Experts of a small language model: width 128, 16 experts in each of 11 layers.
Below are experts of layer 6 (counted from 0) of a mixture-of-experts language model. Rows are named router (the router's row for the expert), gate (a neuron's input weights, with its number), up (a neuron's input weights, with its number), down (a neuron's output weights, with its number) and show model dimensions 0-127. Each number is 200 + 20 x the weight over its row's rms, rounded and kept within 0 to 999.
After each expert's rows: "raises" lists some tokens whose logits its average output raises strongly, later layers aside; "gets" lists some tokens that make up at least twice as much of what it gets as of all text. This comes from a sample of Wikipedia text that the model never trained on. Tokens count by the router's weight.

# expert 5
router,210,203,219,192,189,184,183,183,167,193,187,183,237,203,208,209,221,171,223,171,186,212,198,140,229,162,159,171,185,209,199,183,193,202,193,187,220,196,191,191,213,232,179,217,195,188,199,173,187,214,197,191,181,237,190,211,222,186,210,211,199,195,185,231,219,187,149,186,216,225,175,192,215,213,202,159,188,193,199,202,185,184,202,186,175,186,209,210,202,220,241,198,188,234,194,191,187,190,204,169,183,201,194,206,177,231,201,165,232,163,176,181,202,188,212,158,211,202,193,168,210,244,203,182,200,185,212,182
gate0,207,182,186,191,157,174,204,201,187,208,207,184,210,181,210,219,195,175,226,199,201,204,191,206,201,144,175,225,196,209,183,176,196,183,182,173,232,178,192,178,196,179,171,222,233,202,199,186,208,196,194,157,218,187,185,183,232,220,227,181,185,218,228,190,204,178,198,187,177,209,178,192,234,192,173,186,201,217,232,193,190,190,221,237,203,189,183,222,158,221,216,224,184,214,177,216,182,215,199,196,234,227,201,188,197,220,203,182,185,193,160,224,236,176,176,223,213,242,174,198,181,215,180,195,226,175,205,191
up0,193,216,190,224,221,169,179,200,206,218,219,213,180,233,177,203,187,217,208,225,197,206,188,201,212,231,237,195,197,207,215,215,225,227,205,209,216,204,190,207,259,198,214,180,183,230,233,214,188,214,218,183,183,193,176,181,192,160,197,174,235,234,195,194,197,181,198,199,179,199,182,211,239,183,180,219,223,196,218,228,203,207,180,206,162,213,178,205,192,200,222,200,238,178,205,199,179,212,202,196,173,191,196,213,226,150,209,226,197,181,199,199,168,169,208,210,171,190,240,188,157,223,216,206,181,217,218,181
down0,204,170,208,211,218,179,196,203,230,247,184,194,228,207,197,221,190,200,167,197,171,171,168,223,186,228,230,142,191,204,196,190,219,186,180,201,186,208,193,180,194,226,196,193,251,200,228,247,209,202,193,168,183,234,170,180,206,235,216,220,201,206,203,224,224,208,194,164,205,183,195,225,220,236,198,192,184,208,185,216,206,212,226,205,183,180,181,212,207,211,185,202,209,204,183,197,189,202,206,201,215,205,199,193,201,159,213,175,197,216,184,161,181,184,163,217,239,203,198,226,193,222,203,185,167,201,192,181
raises: "ous", "ed", "ade", "hip", "ess", "ously"
gets: "s", " to", " a", " was", " in", " is"

# expert 4
router,189,209,215,202,169,229,197,216,197,185,228,180,181,214,202,195,198,208,157,187,218,194,237,208,205,173,232,246,198,185,211,216,213,185,222,186,206,226,212,198,244,234,231,215,199,183,200,188,210,231,215,202,215,188,165,249,182,210,206,212,214,198,207,205,205,202,175,226,219,183,174,213,193,197,217,159,203,167,206,213,203,213,226,201,225,175,204,233,230,181,201,181,219,208,189,192,199,228,209,191,192,156,182,236,188,178,225,195,227,198,245,222,187,200,179,186,234,177,224,222,192,220,210,191,188,213,220,191
gate0,160,220,190,225,226,222,199,182,193,185,190,198,237,240,187,187,199,227,204,212,176,189,200,227,212,185,216,237,192,219,207,211,195,215,224,196,229,177,192,185,180,201,202,196,224,183,190,182,222,167,240,186,192,173,178,204,189,214,203,229,184,186,217,227,229,189,216,185,202,227,198,189,204,206,202,174,223,241,220,220,177,184,210,212,248,186,179,202,196,155,215,216,175,230,214,196,163,161,198,258,176,215,193,215,225,179,179,180,210,204,175,212,208,210,202,181,190,211,209,212,206,205,190,187,204,208,196,169
up0,185,191,192,213,216,228,199,172,203,207,196,202,187,169,180,209,137,216,181,173,202,168,191,241,195,211,215,212,219,215,181,228,212,220,244,175,191,214,214,196,208,213,209,176,212,188,190,174,190,243,201,183,199,192,197,216,253,192,161,229,219,203,191,172,208,167,209,196,177,222,191,206,209,189,213,207,187,193,191,210,226,188,177,216,200,192,234,219,216,168,187,225,230,215,207,187,199,170,208,232,206,200,197,229,210,217,209,188,199,156,212,183,184,228,198,198,178,180,162,202,213,178,195,206,180,213,244,201
down0,242,179,217,212,188,178,210,212,215,150,205,205,200,193,225,197,190,215,204,165,198,203,185,221,225,212,182,189,192,225,219,174,205,210,222,248,226,177,189,176,226,203,196,185,204,196,205,192,184,227,228,189,230,206,178,187,228,166,191,219,214,203,185,197,212,184,138,257,184,224,181,219,217,192,206,191,176,203,189,183,203,197,202,211,176,205,201,195,215,211,191,216,230,235,197,228,208,172,206,198,158,182,200,205,203,188,229,207,238,202,202,168,177,197,194,206,215,201,213,218,189,213,181,165,184,230,235,197
raises: "raph", "writer", "ese", " champions", "ues", "season"
gets: " |", "|", ";", "  ", " A", " New"

# expert 12
router,208,198,195,228,161,198,203,196,172,241,205,208,197,224,181,212,181,220,201,230,186,214,173,238,214,222,174,166,210,191,207,232,208,190,211,156,212,164,176,221,192,204,206,176,221,224,175,200,221,178,185,187,181,202,224,186,176,240,176,207,197,209,226,228,186,202,175,193,190,182,203,197,174,193,200,189,212,198,229,206,243,168,175,198,188,169,227,217,188,211,171,191,189,228,196,219,155,191,172,217,208,209,225,217,173,198,194,223,195,206,232,189,187,184,200,237,171,183,220,209,199,194,187,198,212,234,212,188
gate0,190,195,215,197,180,189,191,194,197,232,194,180,194,197,194,207,201,230,255,219,218,209,212,192,199,192,185,196,211,196,206,207,199,203,198,176,174,224,189,187,172,179,180,209,243,174,188,233,188,199,204,217,188,188,215,144,176,219,185,238,204,236,207,179,212,253,186,193,177,208,202,182,214,187,228,187,227,194,181,209,221,187,162,188,211,185,231,200,165,199,176,183,209,175,224,223,164,220,174,200,194,178,264,201,199,225,198,216,203,202,182,226,216,181,168,198,179,220,197,179,197,185,192,182,181,201,205,206
up0,234,227,181,206,221,179,172,231,189,232,172,217,223,226,260,187,227,207,198,212,215,192,199,213,226,206,166,212,219,196,179,215,216,205,199,202,201,166,186,188,173,162,228,223,172,175,211,196,185,171,182,201,210,177,231,182,227,191,209,205,223,220,193,197,184,219,178,187,194,211,197,200,195,204,247,198,185,226,196,222,217,207,212,192,218,218,189,220,187,185,179,181,199,186,191,235,179,204,197,183,217,202,216,159,199,180,210,211,168,183,199,206,148,236,165,194,214,189,204,185,195,223,176,191,175,204,205,185
down0,212,201,223,171,187,215,202,204,196,223,209,213,195,181,221,199,178,193,239,229,186,198,231,200,213,174,193,190,165,186,203,215,217,199,199,211,203,224,151,204,192,203,186,216,202,197,184,222,180,162,207,236,190,236,160,229,220,217,187,188,201,169,214,196,178,214,221,176,216,188,201,175,228,195,180,205,187,207,225,223,193,183,205,203,175,179,213,167,186,196,210,204,200,207,171,220,214,205,272,215,211,200,206,207,227,203,189,219,190,187,185,206,220,220,196,182,173,224,187,167,183,174,177,182,246,198,184,155
raises: "pt", "bles", "pe", " Species", "x", "ana"
gets: "-", " the", " |", "|", "=", "–"

# expert 6
router,210,229,174,233,203,194,236,219,233,161,214,198,185,158,215,204,195,153,218,192,162,182,227,183,182,182,183,210,201,198,199,214,149,203,197,217,177,234,192,226,189,208,190,194,206,184,233,210,191,175,189,185,211,188,166,165,219,188,230,176,229,198,192,197,210,234,197,178,208,212,172,239,200,204,171,224,182,202,187,214,160,186,200,203,206,230,208,230,193,187,209,186,224,207,184,204,202,185,193,196,195,195,241,198,200,197,228,180,196,231,204,181,223,215,213,185,181,193,186,182,189,216,172,175,198,184,232,210
gate0,166,190,208,172,204,200,183,169,209,192,190,217,191,206,179,202,210,194,222,203,207,193,187,234,208,184,197,226,215,203,196,198,247,200,235,238,210,185,188,249,199,229,191,184,215,195,186,208,193,194,178,212,187,160,209,151,216,175,200,193,187,188,174,208,217,207,194,203,190,208,190,203,212,228,180,204,151,195,209,191,170,216,187,218,223,169,181,217,204,169,191,184,193,171,238,173,199,199,201,198,184,183,191,208,192,198,193,168,166,210,201,240,211,201,231,225,194,138,180,209,216,177,178,233,175,177,185,205
up0,193,192,159,198,235,199,230,214,213,193,204,212,204,215,226,161,210,189,199,184,233,232,203,199,191,205,189,193,191,212,194,192,203,179,209,185,196,199,207,165,204,189,220,196,187,195,229,141,212,188,190,194,193,177,236,208,203,192,165,183,224,187,180,251,203,226,217,205,181,201,225,199,189,185,239,192,228,187,189,194,180,164,209,218,168,177,186,181,195,193,237,228,179,223,193,210,170,237,199,200,198,189,197,196,172,207,193,194,183,167,195,248,181,186,206,199,201,190,191,165,193,193,207,208,145,231,181,200
down0,203,212,193,208,190,208,223,203,179,230,200,204,186,191,200,181,219,185,195,182,162,237,211,205,230,221,203,212,196,206,192,206,225,212,176,196,171,174,195,224,193,189,170,204,196,204,180,202,177,202,198,201,206,193,210,163,226,228,175,218,205,213,202,242,244,202,174,190,186,190,164,182,175,231,208,225,209,190,178,208,193,221,209,202,178,180,196,201,228,194,184,174,231,182,207,217,211,203,191,171,208,212,212,199,199,188,222,178,227,209,188,239,167,220,254,179,155,184,203,216,199,172,214,180,146,207,184,239
raises: "weight", "lies", "abad", "ton", "offs", "out"
gets: " in", " to", " on", " and", " (", " with"

# expert 1
router,202,174,174,186,203,188,187,199,217,196,184,188,212,194,167,175,187,210,230,223,172,215,190,213,198,215,220,220,202,182,167,211,194,185,195,193,200,183,201,200,215,210,205,228,190,169,172,159,228,198,184,177,186,181,214,177,192,187,156,227,222,188,206,191,208,202,210,202,237,169,209,158,208,203,178,207,210,196,222,199,240,235,200,205,208,169,176,163,173,208,205,203,229,201,194,207,193,202,227,185,195,171,131,185,230,197,192,214,206,202,204,240,223,180,191,187,215,193,189,209,230,174,182,197,228,207,168,234
gate0,194,195,198,205,195,224,203,188,206,212,157,198,236,196,195,220,164,174,210,199,183,218,185,208,217,192,171,171,184,202,208,226,195,212,198,195,224,187,188,191,192,207,177,182,190,210,166,198,205,212,180,201,205,202,206,152,199,227,190,172,189,176,178,214,169,226,198,204,205,183,214,194,196,175,225,212,190,184,172,192,181,237,215,235,217,198,197,188,191,221,248,202,200,193,206,187,215,196,196,210,206,200,223,154,212,226,167,200,174,226,180,217,245,186,186,216,240,172,184,206,172,175,183,177,264,220,180,190
up0,157,210,196,228,209,217,221,202,208,230,225,230,208,192,189,213,223,212,237,216,182,205,210,199,221,177,171,189,206,191,175,182,212,170,164,200,189,176,231,219,245,205,242,166,201,197,198,247,173,200,226,169,207,190,175,228,191,168,217,205,238,207,190,182,204,206,239,202,199,189,196,217,212,193,192,180,201,192,186,217,200,200,187,212,201,188,206,223,230,199,199,215,200,240,190,180,209,178,215,171,220,174,208,194,231,225,161,215,222,176,221,201,217,161,244,194,202,190,226,195,204,204,199,219,203,211,196,191
down0,183,211,233,209,211,191,209,179,235,207,202,203,197,216,176,197,197,200,184,204,159,215,192,223,193,198,186,219,213,214,184,235,235,207,204,217,210,198,193,211,230,217,206,216,212,208,228,174,208,204,179,197,193,186,185,177,167,242,184,224,181,210,229,187,158,189,205,194,196,223,193,240,193,223,188,215,217,146,184,185,214,186,195,190,172,203,173,208,185,174,180,224,217,163,207,202,218,212,185,215,206,198,198,195,205,163,228,258,157,202,206,195,207,197,168,204,207,222,183,226,204,164,167,170,202,211,195,225
raises: " |", "\"", "\n", ";", "ge"
gets: ",", " the", ".", " and", "|", ")"

# expert 3
router,188,187,203,240,192,216,191,190,206,216,178,190,203,229,217,210,201,197,169,216,202,190,223,190,185,195,215,221,179,171,202,191,207,195,189,201,206,222,186,246,209,220,191,226,180,184,219,201,207,216,207,217,185,188,194,182,212,186,181,211,197,204,206,186,217,181,209,254,163,219,184,186,226,193,192,176,190,184,193,199,199,230,185,211,232,191,218,205,237,220,208,197,191,192,198,208,226,266,226,240,196,167,202,177,208,194,246,201,203,231,149,190,173,196,213,190,196,239,184,208,195,193,213,212,153,208,190,156
gate0,197,244,177,209,206,210,200,168,197,179,188,201,218,213,216,180,198,181,188,225,223,191,214,227,205,208,221,184,223,206,174,211,200,180,197,167,227,158,169,223,219,194,160,193,217,249,161,231,199,175,183,215,220,166,212,177,194,209,236,195,177,216,205,173,190,181,226,192,198,244,203,207,229,210,192,197,183,220,200,189,213,222,200,218,208,192,225,192,209,241,204,182,178,246,190,220,184,205,207,214,192,183,200,213,209,196,201,220,219,205,193,217,188,163,229,233,191,209,199,188,188,165,190,219,182,220,181,172
up0,196,188,195,176,190,197,191,188,206,156,187,168,177,230,207,204,209,229,197,249,203,217,187,225,174,206,188,209,172,213,209,198,202,171,206,210,205,176,185,217,229,199,203,226,188,214,189,181,203,225,210,220,234,185,182,200,178,171,210,224,158,212,212,216,190,160,189,196,212,182,152,184,174,168,221,200,246,220,232,187,204,183,193,207,217,184,213,173,212,229,202,208,202,191,184,225,245,200,189,181,205,195,200,190,224,196,194,228,186,198,214,208,180,184,173,184,217,199,225,201,196,234,213,222,190,250,177,230
down0,199,209,193,213,211,231,233,175,188,207,181,197,177,226,224,211,203,172,182,212,248,193,195,198,201,214,182,198,215,188,220,195,194,203,224,198,207,197,157,211,194,203,182,137,223,209,186,222,202,180,196,208,172,172,245,160,181,215,200,208,176,200,205,207,226,206,172,165,214,193,208,200,193,199,228,181,198,175,197,201,205,210,227,214,222,173,180,194,204,167,187,140,179,224,223,198,219,210,195,195,190,202,190,221,205,183,199,210,199,204,205,259,200,193,182,223,195,161,228,214,215,200,181,221,219,234,218,196
raises: "|", "=", "In", "The", "-", "gh"
gets: ".", "\n", "\n\n", "=", "–", "  "